From a checkpoint of a small mixture-of-experts model trained on Wikipedia: a softmax router.
Below are experts of layer 2 (counted from 0) of a mixture-of-experts language model. Rows are named router (the router's row for the expert) and show model dimensions 0-95. Each number is 500 + 50 x the weight over its row's rms, rounded and kept within 0 to 999. Numbers have three digits each.
After each expert's rows: a language model's description of what the expert responds to. This comes from a sample of Wikipedia text that the model never trained on.

# expert 30
router:477465624511466535446506618501521496483470381559487617442465475530423342479458503539463504479510488490445528582537471567542478515550492422458522513487483501476457587472433587373467508455500509569572521486542447475405507424496412484546465412504551541500468483614467509595446487567525530479
Description: Paragraph breaks and symbols. Double line breaks after closing parentheses in infobox and taxonomy text, plus coordinate marks, units like ft and kg, and non-Latin script bytes.

# expert 60
router:453485552508496503537494616474444538467498425617529475406514494562493468550529527589483501480505518402455477469570628551517555588551454532541485482429452461473456518504508529518484483486530508464443487479479495491484507517545386423527537503431498431449484552514546452586531414427488503503
Description: Single-letter word starts. Lone lowercase consonants starting a word or following a prefix, like g in ungodly, b in crossbars, m, p, d.

# expert 51
router:399476528541472541498435469475484541466543451487563602479525473574480462404568453481476481452520488539437562548588604514478467419549465519549509465499414466489485522452420545479477507473579509610521576420456510505477406387420442599560530488552476500468480517530486503582541425529426514455
Description: Sports results vocabulary. Sports reporting words like "by" after beaten or eliminated, League, Cup, scored, played, defeated, and standings terms like Final.

# expert 47
router:507371501556492578474486556408537453453503492507485566498423514526508498496553441551490550433535528512461498518576452515558407509491473514486475513528425481397422597422417563446428507492624590484546572495471551414507466486552486457519525477457547478467450475543521487552521448453478465484
Description: Media and event headings. Title markers (=) opening new article headings, plus nouns naming media or events such as film, album, Music, Awards, Championships.

# expert 12
router:389505597517502612589482543481551407451508438547549484525449469516510466418501480503444509521473496527477488491575567512558505535583464399414444520425535475508519473450491506461441572469484498531587546520457522439407503463543460453546557499420479381435389435595518378491500466495510485478
Description: Place-name head nouns. Final nouns of place and institution names such as Road, Street, River, House, Park, War, plus I and dollar signs.

# expert 24
router:487434484488531543498545509483493441462491451528521522484472509556499509562470446552511558415478517415507422608549521498478469582520533428511501541406426463418480506467488597461388491501545619516489557495476584543474436583468494586543479499499478433481432423455484487575507511398482547465
Description: Clause adverbs and conjunctions. Mid-clause function words like as, but, also, only, merely, and subject pronouns he, she, they after was, that or commas.

# expert 61
router:485503562549609544507545606481432581508511494508573521437536467565479481483507428516433545476464511445463429519495488464509483500500486483501455508433506448455479555412493432435420469450536547539571503504483530489482432574451473437553552496492577499427408557483498483605427491519432497493
Description: Periods. Full stops ending sentences, plus periods in abbreviations, initials, decimals and list numbers, such as L., 5.5, Ind.

# expert 39
router:496467473467497524452486511496523489373499474484493591479432511539547495547538446575460518373495513451420543488553526512481567532555499526513542568426552410491398573503483529540342513434558543481479614540527604475440473431495479491529504470479488482488522414655387457617495414503459547449
Description: Modals, negation, comparatives. Auxiliaries and qualifiers like be, not, or, than, more, can, would, plus review adjectives such as mixed, distinctive, non-consecutive.

# expert 46
router:541438546501451566441588524384549516477556393530475480497452496528437463408519377547536461484527428510481461524531496530496455464549520486461509469507499495496409636455486530535404537396568526535533547530495499436487431445400424565485531490522473397496499537471432493583532518558459490431
Description: Name and code pieces. Word pieces inside proper names and table entries, such as Jive, Sheffield, Pangan-iban, plus country codes GER, BRA, NED and MPC in sports or election tables.

# expert 22
router:442361476548483555428527515473513499462555466479551515516496485582551490460502448617581405434517502454486534534536499485550470457529481505517491487510480439387468551457477488414519520505648530564507569442539486467516460477488439432495498419460560537559481559512487467545472442457508526444
Description: Naming words, name pieces. Words introducing names, such as called, named, known, name, Born, plus first pieces of foreign surnames and squad position codes MF, FW in tables.